{
  "d_shared_expert": 0,
  "routed_scale": 1.0,
  "balance_bias": true,
  "beta1": 0.9,
  "beta2": 0.95,
  "seq_len": 512,
  "train_tokens": 240900000,
  "dataset": "wikipedia_en"
}
Below are experts of layer 3 (counted from 0) of a mixture-of-experts language model. Rows are named router (the router's row for the expert), gate (a neuron's input weights, with its number), up (a neuron's input weights, with its number), down (a neuron's output weights, with its number) and show model dimensions 0-159. Each number is 500 + 40 x the weight over its row's rms, rounded and kept within 0 to 999. Numbers have three digits each.
After each expert's rows: a language model's description of what the expert responds to. This comes from a sample of Wikipedia text that the model never trained on.

# expert 59
router:579522557488492527500423487515515440461481523483472459539523529521454424407467584487512462407465407487510451464475515471546503500539547608485452507517574504589482514491447450485498530558494500507450483502516494527507516518513512431430529443525452504505508455584481511504515520491458474481502500497516575518566503543541507498444521498555552529505453431513455503452452509517458486504485497509539465474475487493485550398453480511443470466484516405476500437496449594508514496527434496
gate0:487495517521507446581476443540511485497513502510571553564530549530506511529479441515398496514492516484541492547443471475543510530471503408506478449447526537481503555414541406457506555522441578538556550444462525451542484502460522497507528508490513488499470517536535503432496514489483539452507494517552510529470457376429546529536477494531537486532492529512491470453486445441571479476586485549446522553472481567505463498484464475521526487586555498514554533438535532523434461502452533
up0:501515504521463501493530528540562496395542502447455533516518509509480543508531497502493504499565586519547534485435443492424459551543545534554465473427483492518473460545583505502469454540554469412508469482451563555582483521476507457511502446496555507461503480480501538448532490526514475460495531485465486599505443534471513495416435546486431551420479429468510450474495494425522504489489468541462440529424479502479513504520531561497581513565462483499524492525541494484496603477511525
down0:551463528464451395509415502463515491576476514529457547469478494480493517492516536506530549439469459452536410449502499453601465449420480520524497491527497531545503508519515484437479497481446478504579462447495504551544412497445498484503481442516538471457454455469591455461483522470480487485467485528489490542425523524519462414540569500481542511504493446535511498479443470476486431532401535488538565520472490532566472477502483516502419550500472507527461583448525508531486508488434516
Common content word stems

# expert 27
router:538477524509393518532477504528456508558460529497436538557529494523561535541485454578468427486508474513412487519470520528430546483485533514446461444529475487523515574495505511575515406480480535493499533501466560503547457578482446487474486559487539460512476507529482497441434500437427499428525511490526471515489539469559516489429469500548463453489482572493518508566452452415529524586467481462413496516530480461505449466505455505507475487520473534515552468485445504438546533506573461
gate0:481517428414466525568563538454532497520498562471569527503543538440612456535550480509451439469549520505443521424438412492466493530478467502511531406564463515497517448502491513467535484506471493487481434519544537459508508493543512439556544522548477485537543551535527486472546464484496450492502489504526519569556505491500489510506563481456478462509470507522547474491473507557522567523473511522532440537548517456534545519459412514493469535473556479399476539542430538512467576442524483
up0:517541406436515541505513507406470465526574513507592481549543498488486525433514477576469517479536545473536435524521471444568447552457479539485467520534396505485488464481528486552482488520509445506459502462512458399524499575497455470496482459436552459551497501523531383502566524558521452478556520522492494516470518588475504529547551510501444533519502494433532540626484446505453457474502522529565518464560549481531493504539507508492497522457482488496505540503472496500519501514510532
down0:518515550463460510506457480544514551479559561465460434521450467508506496460519506458532463500591511539546478532453490517480500488430453471482477510563540457561519542492576538432535514503476435493403477438470461493434520491492534508482479542504454557502545446538520438541503443547466476487474428523418478527490509464522415505559532510537450503514467409496553483511497507520529452548468539534517447477439523505469542479514459490414364537529487485526531503490525482481520486532417443
Given names, political places

# expert 49
router:469511503507459474503489502443485585591467517574507470534526448516555508473543530512505519502533451484531489517599517457516460419479484543552451518522516573440488557516538540429495493471550546500545531529524484595484509538490562508505515492465492490502429496478496541470544494437516481520546492506522571533559511525423510547563465491495467527437480496527439552453566460475553509470472463547486450519545525524540574533462390446567450474523475563420505511534510442501506537537457475
gate0:509451479516571462469492448484597533463571464458467546538431480425513446535561559454531511427472482495497526518576473500466489478534467533561522493465484550510526515423457543504546574527468463493497473533526484438517511517476506507564536498569517469513557489476558476531435510485484577487469556487451489481476423534461446431491555442471498431585495515491467473447412498488455432529517463507489474500518533473472486539493575490513489557541507452464480502483558514481535471597549512
up0:489469545455554477536504474468480490511493468452473530577432460483520451544509498477525516545597476506458543585530537489412440442467505562520489533495494490547409514502544544456550558487498472550500525492473482480527516563476477487540469439617588509507485641552519470492472482508469491525509516478530507452533481501525493498509531475416473466446562537484444424461445520480518453519529421480491504516527512449459577474487506489524460533565526508482469481528485508449536479531575480
down0:515540548481520479465555463471540488536544519521532578537411515615510490534516583484489540544472474495484433500497515604522495468527460441549529513489515469493467552546509488524562506506457499469513513546440550497517484502548527514430498543511443478509529538502509518501522444468502519510488596472526457439468532540500443499592412485485479476500507516490467553561459431517515505559491535463421489436478540528484448473503536544570550516526451594508404561535518473502492563520489483
Colons and inner word pieces

# expert 57
router:521584427546454464450536484560420558441528457483563609411562492462596518496595478477509501489501548503493522508511555455473505525524484551484471541580450536467497552492481520489474521562519497505521567515492461484522428427503488528566473582495477491500469483500505534526453491538512453536461489461563426525426516527541475456515533506550511488535540550560422553468536520518496437453504564499459528507529495498517510544501490500555525515465460497559440470527479458519523475548491494
gate0:520423484473558449511565517505532547499488483483496591543462474523534495475514515422476526513561597584579498448485518492459441501498495507470541512572535424551504477506516449491510468579594520456469455486453496538453519490503506563445557483501530540531506493494498498523520493351546485473611486465511504550469458505540498498524513506508520533519467497459442476509520589513513493521514490570499498527505446560566505494501551493468466460497448497497560467494496583460539530432529527
up0:476547475533578494445478524502454485462541478501489472524463495519481586521554513521525551509525450500479500561415511528517433498503482497461464486503538517496460540525411513489484547422429487428462508589472522471512539572494497495467515495492524503523494496577575533493470495500523534584456475506583408518495526502481555504468553555445517507532482542484516451487479496537533604517434474396485599471527454518482490527531443573480490509513516495441474544428547553517465461535474538
down0:504463455563473499451538501507454522498441490512476440519556458493533426543479486490542491523522469517487518488523467534546521472511504482517533551610503482467496519488451497452519494467443550503559543471527410549484510515458463496533522462475487549519544454553507501505534494525421488514373480483503522504478507486628514459475473505499591567466450551493450489494455527500537391524439518521456439520583476504564550509514484551467522475414503502550532452494528575560522539544467518
Table cell separators

# expert 45
router:566579492439544492453475485427494470574462474461556514502488570543564501523491475547532423525545607485514488479496516495454495497445487513494452488475471543527467455550467432495523469561447525499386522528449522460496583460476560566498410454505519561477570546511499475524507526487519525461493496526496544500445549523457517481532512516429477502428424511481529508479484533498455525466443460452537489472498526460504444464454561488430494510503500454551458477501467540489438553557548535
gate1:532488485501519493498447555409465530474461491488497484552533531501538478580514452504515544451497521519409489472495487560452587484485526492499521535522463468482474469560475546493481574466503485490494544463595505546401450535484485478509498501474434485455522538570472543538460451481447531428484511466502486556455522515504523549546507495504406562405429496528620560488492525502537479488446473456488500469571440506483468518433487528453512468561530479517526471464578490434513491543517464
up1:553560483493460480466512497473484532508476556457520540468535497441528481464507447520524514417476489544429492500561500455497502516504569510486429580494511590451459481500450524466497507493528429515469449507411496544496507527461536427524508497529438506541460535485555477487455483565468528564417455513598538531540507484506487433512386515472461504492492530541530542454488542520606485469494499518578517487505515515512444523430467540483512533449497478547475520383545494530546503529494445
down1:569475533480508480518469626492462497451473488452515532443546563460458487498450466551522549604490481557479391544490500477505561508462404568545469434493534513469537474540505479494447549495499525580589526516580582501479510525540477504532468491494488480481552501514515482544524473460478491450550475514455577600465499500486493496526506546490540584510482497545545517516481486474492515460488464491466448534494509524450527453477586524422534477531472522509427523479452492489534484537529517
Article title markup

# expert 48
router:471437438461521447450461479506525450478547529446504533484456565466576505578513432553461430547496496492511518425504457530485513526488525513503543461448508428559573484446484469519533556474432443571552483533526467385470482508475417526474555572509521442531513497492491456549468511475419482515507498524489472497458511546519445537494420485504473442516581510488513571501484507546497410500421534544522529501521524433497521504518469520524483438446500466488486475504504509461533500458554552
gate0:574491509545485598521513509545420481500437490553474486548469534497481476459543488468462540490548525521478500500563562500561575525500556426526552440528509527509426516548455595573531536513466537542424461533456470487482522519472475512549488472523473485461496444486410472521477442490493483454497566558530502385508506510523485464499532515430576536571427512428502502551465447504466467462490466430467476560534505582464491465462509523497504490491501551499503527482520538483544503501550484
up0:577421513470547524459484490403473424503552495467517476562402522511540506589570501517488514449497421509540512465532513476512473485567565466528463480457487471453498473536471567486517462533516531527530465480539449497492580504523462536510528454465541419440400426489400449512509437477476483551454489461480478512527452546443515484420489488511478488466434510421506483480518499432446480472501534434495549474526460517497458561441492486548477495481492547500475505532518491527525545512476508
down0:493474525484551492522569466420535511468531468530544507466538537568484546498438554530482453537503527540574456483515491489510539514524511525512444511495504415571602472460518463525543518531523444432576615498587504440502447503514507526496458485548506513518507495548425458469464531548588541490501484478524416526514528558470434536455520512534494476411461506498488465479559513440520480542460487551487450586473477496480443523421528460510484485472542488497504490530539563538508548490479542
Single letters in foreign names

# expert 35
router:518472474478519555456519491513507587516465411539512473542475493451531514578475500436549523519532522502538536452561465463487495470506517466595535526417530503529504517427432514464486525475487470474478542479472465469561491445432583469435521461496451557519490545541503442557525564556537512521457503530493541593522484458563495545450473468486507518436523488544538446548443499527494454544586457553440518517568503516467467459490511505535550522472497489511561498511554485456533524415469434
gate6:489460549471558528497615475443516505454588549478484511555576522544527572478474541464496503516450520577511523493491538504518495515479460516517497504509611445519409517445493458512479483624525491594485481545507487537481568494569436478460492476469486420478464391427534529481487482462478512584481491539478498519479467465517477551426534481529472422533502497483475475440521464476546533568459494518439489521515492494515462479494492535501533530499483498497513469523511498511502517549404510
up6:502438447427449473499547471474478426451454568511494453531596577462494547513525501479545474568610477552417499470527517533522518552455401450561469491448475513528475479458417464540538486544537526479481506488507491483558507538458521466486459496472511476491530529491462424553477545485493559494540501468520529514503482498503438487481525579547413563501496483434544470414561494537529492551510489487568498483518508510454500466483525541493499504536491478504560442506473479547443547478490420
down6:544458466481470548491492396495520608482481491531552476509468517540440560550506472516511525476479524417471459474589444494577527509541472555529561491448528536429484495442514501455498413476546510523541547544495406463473546489517543525469525534578496497497562545508495468541534528486518456503518484509510547469505450458460485478528537438540542497502520533507516432526540411537456521543503548477529500538464530533399523435433538487437448479509506482519538461473447539468505444548468495
Digits inside codes, dates

# expert 25
router:481563573520499459531565485546551490496579418553521529486451542456446446600485544540431506532475486511519506428478510501532515474494535513438464496489461585451550515488469492533534458510474568540481563518580511527536594472533436526513470485547482482533455535496476559531516424427456527521509493473582534459467525519493482553493515488439476489511487486514493483537440499476524470574439539488440489451495531563472498494489523506597534513569507458508421476411498519456512514482498496
gate0:459520517512483505404473526445467556508571501446561517541554520429534473448470463519511448579518433504520482484559472564487540471480535593499536526461414562573508507520472550517509492450486462504534497497491507517481487523542511548520494499424519520420478509490531550484471543506473515474441506521511511601472481527486529489511488531540472472505533563449470436495562455503510457491494498535558509479451514486495532517535460419505389537417457500532506490484619454448527490441449470
up0:577478533543559533471470458527502603485541451481516506546523531463438492566601458543485549543552507511545483524506477500434459465501538511531513477525526594556504509524456549468534524452504495411510485480457528496556496455498504499530447437504523529480538553521479491524487548438407462465496521535483495550526488557458517490556483499537483463524451496447418397523478482579505510532479413517468484495456531512503435482483477458518499404537519455506479516540609477457488476541489513
down0:530469494462495398475460517517522550515549532560469521434552533552428521523510484462446445547473521563504526480485485475593554503513487508513434555476436516537452506509474545455504531492510498563489473469495493493466441533507481492525493481462473496523603502469400536476571530531466528402459507525449501528488529492492539501474487518517536509434497492454507545517509492504503589479423515540488533506452500519587526517541538530503433511571517473495443589509581496503543544498470625
Romance name beginnings

# expert 36
router:493597462472521447426545536455466527454501515493485493455487494503499510510472457452449432471526534505453529559436515564510520493459508580460466465516449515496372550428476514431533436461580513444506516487532570517556502573469485518537561507495465501442492512508477517528544510506406498519496503435569513501517476479502495525492521506429519551474533561514498499489497527516525546566476422440545544490477480494486488554536459481472555479473532495586515427518470478523435558514424545
gate0:457581529508524455488472493508509403492539508506490460515470528561496457489505490560493440523541503495463547461484555529542492528468497504462564504521540514537462529518577505542490543543450471444577453464484478484514523522507461545535457491495464571487522444485486571497477559440485551546473519504523487551400397538527448472571504481440516446475530535501506519534593535502509478532539590510552530557459618509503512573517548575568497450516524490542544527489540528503476520463455500
up0:502580483560442567565520559455550438483488555519457534515604430459459566457473467452500481497554534491497493538503424496561573468502540542555540503423547546519509510469475512433483503488463542495481539490455456551533516506546524521475512419490503518512481551488440550509520479510491519393514474543490574472508502472471531577502549473405484503495535484502523550461411464452459475527529473514527484481447455440512532472462519502476467486527507480488545534564465524476520518449467409
down0:480522521483494516546513486533391570490500371498560529480541529475473496449473521510539501448501480448451445591551493490494426509507503503491515465494506526461442515556554466571471472470484468508511512445513539484530535547515464521444470451439469478424523478468516488475554427503523494414544530525485512580527430583421497499555447511482527525509495412536572453444567465513533530540504553468511579455505550517516536546503477502549572481450525491536506475497491496506440499524527488
Mid-word pieces in tables

# expert 47
router:516466467533471535472470492463505536521412517426468454484442498517523494490497454562498465465465502524492420530506488462463429571541508456461496499421463427516596504549567511473430526512515512435483475515396510473507467478551465497544553550516436497521508496475516404442534483503497559473495507475469477483470418544458553538517513497529536448415465555511554546504480549564483521455480549394503509503477496511518533528446525489508434524480440455444565513480535564488518475490538468
gate6:501565482530570471467418532492526564459487478490424517395455448503467469486475441497515513471516510500498543479514556605448486515539522595499516552505491500506554448512465501512447499481433534531497493528479460533473488428443531582477517524580484496548422539462551529522565494484535528491450533481542565529480584489435433506568526484416522467513458564553502508543480541473471469571485501489468506551484471433522509558553459470455480512491478481441528519518499481560507487499441482
up6:545488516499515504490520506532490511429564568561507435512479542520520545468455456459512519540510517553570498394488509470435500483471548546537452537548488449550552510494507573488543472546506457480529560496484490471469474466534412439504501500481488528491596554560482503496500454418506471500459558569516459474520522498457525531523432504513517512422508508412494587498484519434503497551489489436457531497566419517482495489471485540506460446442525471625489497536510513416487522471480481
down6:444512573451535519493587537580531498490484498531483457468543481520434480541568482453451504468484548439505643410518476538507543528429499456531458435539424482495476528493540577502530496518555517489536526471499497485521544553537443473504556576490494487453450519484449489514537494495569550466521489480491488505451532456473429525488433459410451432461480513557570466502440448514471574497498497431525495483478475487466511534459475501467478498529494505500520539441505518457488503541566518
Single-letter word endings